config.toml
n_layer = 8
d_model = 256
n_experts = 128
experts_per_token = 6
d_expert = 64
d_shared_expert = 128
activation = "swiglu"
moe_layers = [0, 1, 2, 3, 4, 5, 6, 7]
router_score = "sigmoid"
normalize_top_k = true
routed_scale = 2.45
balance_loss = 0.00655
balance_bias = false
init_std_router = 0.00708
lr_router = 0.000962
vocab_size = 16384
norm = "rmsnorm"
norm_eps = 1e-06
tie_embeddings = false
optimizer = "soap_variant"
lr = 0.00537
beta1 = 0.95
beta2 = 0.98
batch_tokens = 65536
seq_len = 512
train_tokens = 290100000
steps = 4427
dataset = "wikipedia_en"
Below are experts of layer 5 (counted from 0) of a mixture-of-experts language model. Rows are named router (the router's row for the expert) and show model dimensions 0-63. Each number is 128 + 32 x the weight over its row's rms, rounded and kept within 0 to 255. Numbers have three digits each.
Before each expert's rows: a language model's description of what the expert responds to. This comes from a sample of Wikipedia text that the model never trained on.

# expert 10
What it handles: Predicate verbs, participles. Verbs, participles and adjectives after was, is, to or were in biographies, e.g. served, died, known, founded, alive, missing.
router:151080073127074118161022145070080099149095132092129144150158168081165074104105134139119162136157146192136137120114163122157132109131115134060044134148154117112143187160070129119150170114142164

# expert 7
What it handles: List-separating commas. Commas and similar separators between items in lists of names, credits or instruments, such as bass, piano, drums or Hugo, Locus.
router:085075117111075147138091133108080127151152119106118146140154073108154105113119137111170126122131151120140152116148089176133114133118154136122114094133102131078160247120121178082071150182237173

# expert 15
What it handles: Mid-word stems, common words. Word-initial or inner stems of ordinary English words, followed by suffixes like -ed, -ation, e.g. expl, gen, inviolable, disagreements.
router:137108135122071127149083119110116070148102098087103124135133126145136152157124099151089158202148149142140087177084142247106172108203070108122142120146146174104117180132110181076071158081180143

# expert 25
What it handles: Prepositions. Prepositions linking phrases, especially in, of and on before dates, places or objects, such as in 2009, On June 13, based on.
router:125099101084077081149112155124087120154085082083132154167132106113182117149115153095108136179122160129178122157115120135035140132136115092079088092131119191093175161138091142124117176128165172

# expert 55
What it handles: Year century digits. Leading century digits of years, mostly 19 and 20, plus 18, in dates and year ranges such as 2004, 1957, 2012.
router:108112114101058116174152123131114153102096134099048140206226160133128078128108118100158177199137175191183091140141156133131099076188114120106083099133148136115125116126056158117115126105106154

# expert 31
What it handles: Articles and determiners. Determiners before noun phrases, mostly the, also a, an, this, its and our, as in the deanery, a bar.
router:138138121090084118233058154115079132109124114106093186107141076097130104079096113146115135163162166164158131102140133120077134143110097100108148094078122104083104153175085175107093200151124140

# expert 53
What it handles: Clause subject pronouns. Subject pronouns he, she, it, they and who starting clauses after that, where, because, often in plot summaries and biographies.
router:100091079121069146108115159130053101136068103114132185167157148111147108139149104094118113111135109131141137137154159131086181123209096130126139130141113138109113152159066154113084129087179138

# expert 60
What it handles: Word prefixes and hyphens. Word-initial prefixes and joining hyphens or dashes inside compounds and ranges, such as re, dis, un, pro, student-athlete, 1988-1989.
router:157153170103096160163109117109057131149127112105124164150145140119158132096140176136183197176181194087103111152085135077131201091101120151111140085096129124129183087094125164160130176138129120

# expert 22
What it handles: Quantifiers and relatives. Function words opening a clause or noun phrase, such as which, that, most, each, none, two, of, usually after a comma.
router:129100130101106151127093105148083122144127154037116159113146135095112132106105132126082159106112184108144152122120135145054139092125108092116135110149129153081103117137066159118096125079178130

# expert 37
What it handles: Table and list delimiters. Pipes, dashes and similar separators that open a new cell or list entry, plus country codes such as USA, GBR, SCO.
router:140102100081120135132143155141110132127092098079049135154152078125139092119108089164132142111099147142183102154195141183103143101143123111134136135126099163128110218172137140155101158177164177

# expert 3
What it handles: Numeric separators and units. Punctuation between or after digits in scores, times, tables and measurements, such as 2:59, 27–13, 3,264, 1.91, °.
router:111124110140101093110100135130092127130139083119157133140141089134120124133141108108166163216187179148186129140194125115119129104119049124123109088118139162114131191099115180162117104106154138

# expert 5
What it handles: Lowercase word-start prefixes. First pieces of split lowercase words, often prefixes like un, re, dis, inter, under (unexpectedly, resisted, counter-attack); also table row breaks.
router:133094139081074149157090212101099090138107073049051184140171128092104102162117135104161194173114143127101140166108156209158133176144056121125066134148117203127193117146132162145088120079146139

# expert 29
What it handles: Location prepositions. Prepositions after location or naming verbs in geographic and biographical text, such as located at, near, adjacent to, born in, renamed.
router:093109156092118120160038136170056092167130156080100117165142120061123054116140134136140141157184167133129130156160157125077100114133136107164104134124089143068142145150097194141111175141167179

# expert 4
What it handles: Word-initial consonant pieces. First lowercase consonant piece of a word split into parts, usually after the or a, e.g. m-ills, k-inetic, p-ending.
router:111157076173115149132117098144101134134113122104125129210162061146153112139121153114107125199172177175168146164107101177073116126140071164074125055126135108093130094143144187170059161084162160

# expert 50
What it handles: Personal first names. Common given names like John, William, Charles, Paul, often after by or ed., plus periods in initials.
router:143109144141100102143135187068087123168086128075127161167125136092111104125140097118166158106129147184172158179099148163117123089154132129133153136134086146117119213137052138143065178104127157

# expert 62
What it handles: Ordinal suffixes, infobox punctuation. Ordinal endings th, st, nd and words like first, second, plus colons and commas in infobox fields and place names.
router:090111137152094081110165130132134140178170112044127170175140103079166129157119135168150160165128173105147177144165134134070115179133152098112158064146142098105086166149095204113110159126132121

# expert 39
What it handles: Sports results vocabulary. Athletics, swimming and sports-table tokens such as medal, freestyle, metres, qualifying, men's, plus pipes and links in results tables.
router:118148080066087104152080141122047108098161076142130128180171076113138072105106165121157180152098139129141116121095153136065165071139098118119107116181149148091120180182096175146024143113181146

# expert 13
What it handles: Name-initial capitals. First capital letter or first name starting a proper name, often after by, from or a label field, such as J, Chris, Robert, D.
router:115081100112075155158096195125081136129120099085085142162123126122127097152070121110128161157146171144203147170130167156074137138150091143132107119139120147090163167126107160130089189121141212

# expert 56
What it handles: Definite article, determiners. The word the and possessive determiners its, their, his, mostly after prepositions such as of, in, at.
router:130103082101066125199094157103084129093155116113097159099134072103128094081079167138101129188140156126140129078149155128066113141099039115123134075094104123080134156155087178127081137172107143

# expert 45
What it handles: Short function-like pieces. Short words and initial pieces after articles or prepositions, such as off, up, back, all, mid, long, f, l, T.
router:113069071069092154098095180140102172133114064091145173148159141142143066161100181084085195210135175122115122143108074138097206140155120118073081123144147194104152156144097108121120177129126114

# expert 48
What it handles: Clause-linking conjunctions. Commas, periods, and, and subordinators joining clauses in biographical prose, such as while, although, despite, when, including, such as.
router:143127142050077160125040124105108081159097101053104165134152134079155078127076116132146139121123121135185102153164168175096176114158127139097133109133081141097106166182112155111110171141151185

# expert 46
What it handles: Empty table cells. Blank spaces and pipe separators in filmography, discography and awards tables, plus note words like short, episodes, Nominated.
router:105080106126079139153086150120083145118069104138100168167156112110162116128121152145147160119162178150177132128101178111099161116141096137127097113111124120100125203201083159097128153123179172

# expert 28
What it handles: Capital after quote, parenthesis. First capital letter or piece after an opening quote, parenthesis or heading line, in titles and names, e.g. "S-on, (S-kyhooks.
router:145086077119090172159114178136117133092122095105048143174171121162152109129122157146082173186143138143202156133108185101133142139175066121131123074117069107113166103189132144122134161087126127

# expert 59
What it handles: Infinitive to and modals. Infinitive to and modal verbs would, can, may, could, must before a verb, as in only serves to separate, able to avoid.
router:094110139103113123075053138177078058119076109094097142133127112055108117112118149129132153151108145130159116110130160110141146142142114131100102076145122205063133118130097188122112141154172133

# expert 47
What it handles: Narrative sequence adverbs. Commas, and, was, plus sequencing adverbs continuing past-tense historical narration, such as subsequently, eventually, originally, temporarily, then.
router:096085068097074130171087152128055105162099106091107151163159100096133099128130152092155168132162144134151132161136152130075165121166092135091078121117089136084145186173088168122092169142179187

# expert 42
What it handles: Capital initials of names. Single capital letters or short capital pieces starting surnames, initials and proper nouns, such as J.V. C-unningham, Paul C., F-PÖ.
router:133111083136096129200119227143117132099165135075125145255167102092152085142104123106099116144142110110182076146130090190125131076134113167127111087166123095125109112159116144129108173081122182

# expert 6
What it handles: Prepositions after clauses. Common prepositions opening a phrase after a noun or verb in running prose, such as in 2014, during his life, at a hospital.
router:136140143058083082142052121133087097153083087063125133141153135097166097144113132142109124169142181142156129183150124159066138122149112097096103086110113214081137106167128162101117162146123139

# expert 9
What it handles: Space before numbers. Bare space tokens before dates, scores and figures, often after table pipes or "on", plus currency and math symbols like £, $, ^.
router:154117156139117152160130192109124101134153099142101127188166070110108107132070156078138168219171182209125101156119110141082175113173085134122123076179138115128131164131051143133133139061163125

# expert 20
What it handles: Temporal conjunctions and prepositions. Clause-linking words like after, before, during, until, when, by, for, often following a comma and opening a clause.
router:093089154041079117162096151151085094102136097057112114148165143083102112135101116151184117124132156213132151167173121134092156125129103158126072100170092144105138143185112159089128137125141141

# expert 57
What it handles: Prepositions. Prepositions, mostly in, of, on, at, near, across, within, after verbs or nouns like located, known, part, held.
router:111068119091072106152109160137073133155127110083131142157128138122179123148114148129121170162151174136156135158138154112044147113150110098106086110127145166079183170158106155126131191141193179

# expert 12
What it handles: Time and quantity nouns. Nouns for time spans, amounts and roles after an article or number, such as a year later, six months, age, number.
router:120118020142059137134048135130113096138174157120102110131134138098126108132087103144153156151100163185102131105119133132122124152151148113131071098111056120088210169165099164178151153076125138

# expert 24
What it handles: Coordinates and list markers. Digits, degree and minute symbols in geographic coordinates, plus line-initial dashes and bullets in infobox lists, such as 43.481667°N.
router:122080102137106090118131165154106097082128101135113162167146080109136136162142143126146084174111142171139134133155109153074107052158102136076123144108140148139153165142118140101092159078168177

# expert 41
What it handles: Titles of creative works. Words and word pieces inside song, album, film and award titles, often quoted: Best, You, Love, Beautiful, Star Wars: The Force Awakens.
router:151080105107118070154110118133120120086092124080151128136201124094127124088085057106146094133140140197162139188137171134132145087147141123111157100128099144110127110144076143140126175155186126

# expert 34
What it handles: Sports table codes. Cells in sports results tables: position and country codes like DF, FW, ENG, BRA, W/L results and capital initials.
router:110082037116100156169115215114097149116149109117058117247143063113145143105078148125093177148106197100172124152106125144132128151143074104150093130160102156128087166177137118122138163084156179

# expert 44
What it handles: Exotic name openings. Capitalized first pieces of non-English place and personal names, such as Kir, Muk, Ar, Kh, El.
router:142149153106076096153116226147078126145098144093116118245132106105112088099107143094131127173123108152118079080135144163145160099129110153133126109119111123083109181123121158123069141099131148

# expert 49
What it handles: Line and section breaks. Newlines ending table rows, sentences, headings and lead-ins to lists, such as row-ending pipes, ===, and a colon plus newline.
router:104104107116095149178083225146097153111140066075068122152133130141154137144103170138137162160146142102128112157104115115098174158139110111131108106123113094100106135141113165140150173124151222

# expert 11
What it handles: Place and date lead-ins. The preposition in, sentence-initial In/On/Some, and first pieces of place names, years and dates, as in lives in, Tel Aviv, 10 Jan.
router:117089070123088108151099170101071139150117111117097143161140114099165112118107141085098136159118177139170093169125137163060137125155124132104076105135138174097175169154101154147116174130162187

# expert 36
What it handles: Given names in lists. Common first names and name pieces in credits, rosters and results tables, such as John, Robert, William, Mi-ya, Evgen-y.
router:129096132106098130178125204060083131136081141090130132194141110086142094115094104144164140100139128159204117122162166150112140104140120147143150140166097183134141214113105106143102171116143199

# expert 1
What it handles: Foreign name endings. Final pieces of non-English place and proper names before a comma or "is", such as Upazila, Öndörkhaan, Lebuhraya, Minjān.
router:100135135086094148139125138123098127161095135107155129223142113121154109121102146093158126113174099121154088097136109120051132137161121110139084132130103114080108156117107137155116126105191194

# expert 8
What it handles: Indefinite articles, capital A. The article a or an, plus a single capital A, E or O starting words, acronyms or list labels, such as AIDS.
router:158116104088112127176125165156100116137125101124127204155109099124156159147121106113110138080166198182170126154105065078124176119143174132120092106168077142092145143135080093092116133092178185

# expert 2
What it handles: Copular and auxiliary verbs. Finite forms of be and have after a subject pronoun or noun, such as is, was, had, has been.
router:097149101109105136157146142120129159167133133091081118169157098104144087122143145167117135157106151137089107156153108108093137124127167153135119173085088119098092119150080126144115142138166149

# expert 0
What it handles: Sports career stats. Prepositions, verbs and table pipes in footballer biographies and career tables, such as plays for, represented, Apps / Gls columns.
router:124098077077105114129094179136125129112127109082127113201129080108122135106105101159152074170133165155125143118155136143088127129110126125133131110147157189053145172137122127104147213144182148

# expert 43
What it handles: Place-name first words. First word of multiword geographic or institutional names, such as United States, New York, US Navy, North, National.
router:078097097163105081168095173123118147125109065074090148184147074061116152079064081131133120150122208155166125154082126141137093099150128136123129095145146153091149111144114190139126148103156146

# expert 27
What it handles: Odd word-internal fragments. Inner or end pieces of foreign names, hyphenated compounds and stems like cept, vent, duct, e.g. Nissei, Foel, Gaelic-derived.
router:145089120125100113158097119161143102144123084161108118132105142125133146170093060134139191173177125152127084146173170166132118109142146098124080139122102182145118180163065188128113187144134157

# expert 33
What it handles: Years and number words. Century digits 19, 20, 18 starting years, number words two, three, eight, many, few, and "the" before them.
router:102081097125073115168109142142071143141108113081107143164160122116171114119116139117112180166156183148152116145132179137043128127161100133089089117136139128112184193140079171123091180127162179

# expert 19
What it handles: Field and column labels. Header words in infoboxes, tables and stat columns, such as Coordinates, Genus, Length, Source, JPL, FT%, Batting average.
router:103090105134086117156076160079105150122121152149094112172170117126130159068054111131104149174130148183168123141062121142143111134135085103077079135124125176104109175142097148159115130078161128

# expert 21
What it handles: L/R-initial name pieces. Word pieces starting with l, L, r, R or cl, pl, sl in proper names and words, e.g. Linlithgow, Westlake, platinum, shortlisted.
router:101085141157112103144107162106123132109085114104118102191170046113148089173120175093107136166167143141160105109110119123145151092150066167145110106138134144106136109167070148157157168146125162

# expert 52
What it handles: Year starts after space. The century piece 19 or 20 of a year after in, on, or a table pipe, and the blank space before numbers.
router:153111140102084155161144155153095124095163141130080161223190106105124089098087120105140188255147162162147078120128148131112106104200100169116085098177141122135137135118046164087151155098134130

# expert 18
What it handles: Abstract process nouns. Abstract nouns and -ation/-ity endings after the or a, usually followed by of, such as development, design, quality, occupation.
router:130158066101083108146057121090068115136178161145100110138135139143140090146105155145152181140158182169112129124120104148072114129142110133087055122137086112094151118152077195148105146034160171

# expert 32
What it handles: Digits in numeric data. Number tokens inside scores, durations, dates, elevations and statistics, such as 5:36, 6–4, December 30.
router:085134102095079139156076149197118139137148087092150151212126115139106131120082060108117132162096145183144098120110153143139139130112139113091060103186120116064174128151095162146093156138144216

# expert 16
What it handles: Date and score numbers. Year pieces 20 and 19, day numbers and match scores in dates and results lists, plus line-starting headings like List, Plot, See.
router:132067091130113116170125164085100125141069085120088140185170092129094119151128143096129149174156161167138156141114140210115114096179124097094055113181140123137114140163141189113115145131137154

# expert 30
What it handles: Verbs and clause continuations. Past-tense verbs, pronouns and commas continuing a narrative clause, especially together with, died, returned, arrived, and ranges like to, –.
router:109088063112048100151064156081057128172110107116131154162188137101181072128112125077131153144134124149146115122157159156104138106143136127090071123141140121101157200159085160112129172132162174

# expert 58
What it handles: Number endings and units. Percent signs, trailing digits and zeros, and unit words after numbers, such as %, million, km, kg, mm, hp.
router:122169074161105110139105116171126138153093098107147171174126086079123113144071112115166122143132174194190101193113119147063102118175103136088071100104076108068112160110122128172111121093160126

# expert 14
What it handles: Pronouns, years in citations. Relative and demonstrative words like that, which, this, same, plus numbers and year endings inside parenthesized citations, such as (1982).
router:118062082103088104165090117123074126137093136085128160149144129079127128126111104155095151142113199088186144155171129148072166118152117051128088075150106138087085108133119162101135150111149143

# expert 26
What it handles: Table pipes and separators. Pipe characters in wiki tables, plus semicolons, colons, dashes and equals signs in sports results, election and list formatting.
router:070089106079079137165120134114086118117129129117111115152160090071111110143091170122108186114097166170137120170145139191068105118164127096125158107117072152141102189163077129136126160156116191

# expert 51
What it handles: Capitalized name beginnings. Opening syllables of personal names, surnames and place names, such as Ber, Mont, Jac, Cern in Cernavodă, Par in Parfitt.
router:150126119107107094194120208108119084145132119077143108202117095091126096107137107156143143173097104119136095135142196195155152108123099125081132087122107134129175189149053175136082183110139153

# expert 61
What it handles: Item-ending token before dashes. Last token of a list or table entry just before a dash, pipe or semicolon, such as pull, lift, closing quotes, Cyrillic letters.
router:111095084098079134156130131134076101121113105106136142175132089116127079157097175084157136130172148128137124140122153132043109111190132085135057105133109122118118181120110154149114168131141186

# expert 54
What it handles: Sports competition terms. Nouns for competitions, rounds and awards in sports and entertainment results, such as Cup, Championship, season, final, medal, round.
router:110138059104083095194047149096096152128149102164130153166159109157127073087073118162173156131119145134107128123181140178128063156149128130111098121151112109113135188153117146122074148106175138

# expert 17
What it handles: Numbers in tables. Spaces, digits, percent signs, dashes and plus/minus signs inside numeric tables of election results, sports scores and statistics, like 3.91%, 7–5.
router:100100128100142131161110235152069087174130126114143141177137104137112097128144127113151209160162153159128078167142160116107175153162075115138081094119129144105114202138073134138115142063144190

# expert 23
What it handles: Coordinating conjunctions. The words and, or, &, nor joining parallel names or items, especially in university departments and organization names, as Aquaculture & Fisheries.
router:177138151083116107170099086137104076121095085125111132142176163078174140131102110123121102162123123136123112131144184172100143087180138150093153085134094178125116140143121143150079180115174128

# expert 35
What it handles: Capitalized or prefix pieces. Word-initial pieces like Co, Pro, con, sub, non, post in list items, infobox labels and compound words: Coaching, co-president, Vice Mayor.
router:079130122109057139182090156146071093135120075033116163122132115092139086130095150154137165202090167096121110156088149152152175135099135137161063088115120158128196112130092162097117121097125184

# expert 38
What it handles: Mid-word name fragments. Short lowercase pieces in the middle of foreign names and rare words, such as i, ig, enberg, ar.
router:090131118067121146170108126110052132105110132124086094153151123107138110060109113107087104108139122156164099119158115113067177066149133125117167111106127115101103192137101156104069179126197182

# expert 40
What it handles: Infobox field labels. Labels at line start in infobox and list entries before a colon, such as Genus, Phylum, Coordinates, Died, Website, Damsire.
router:166068106117111111122049159124061161113137153155073147222132141027132135144125117119102147227131151128156142159129145117157150153113099143078083135111090139082127085152117151148134175086170126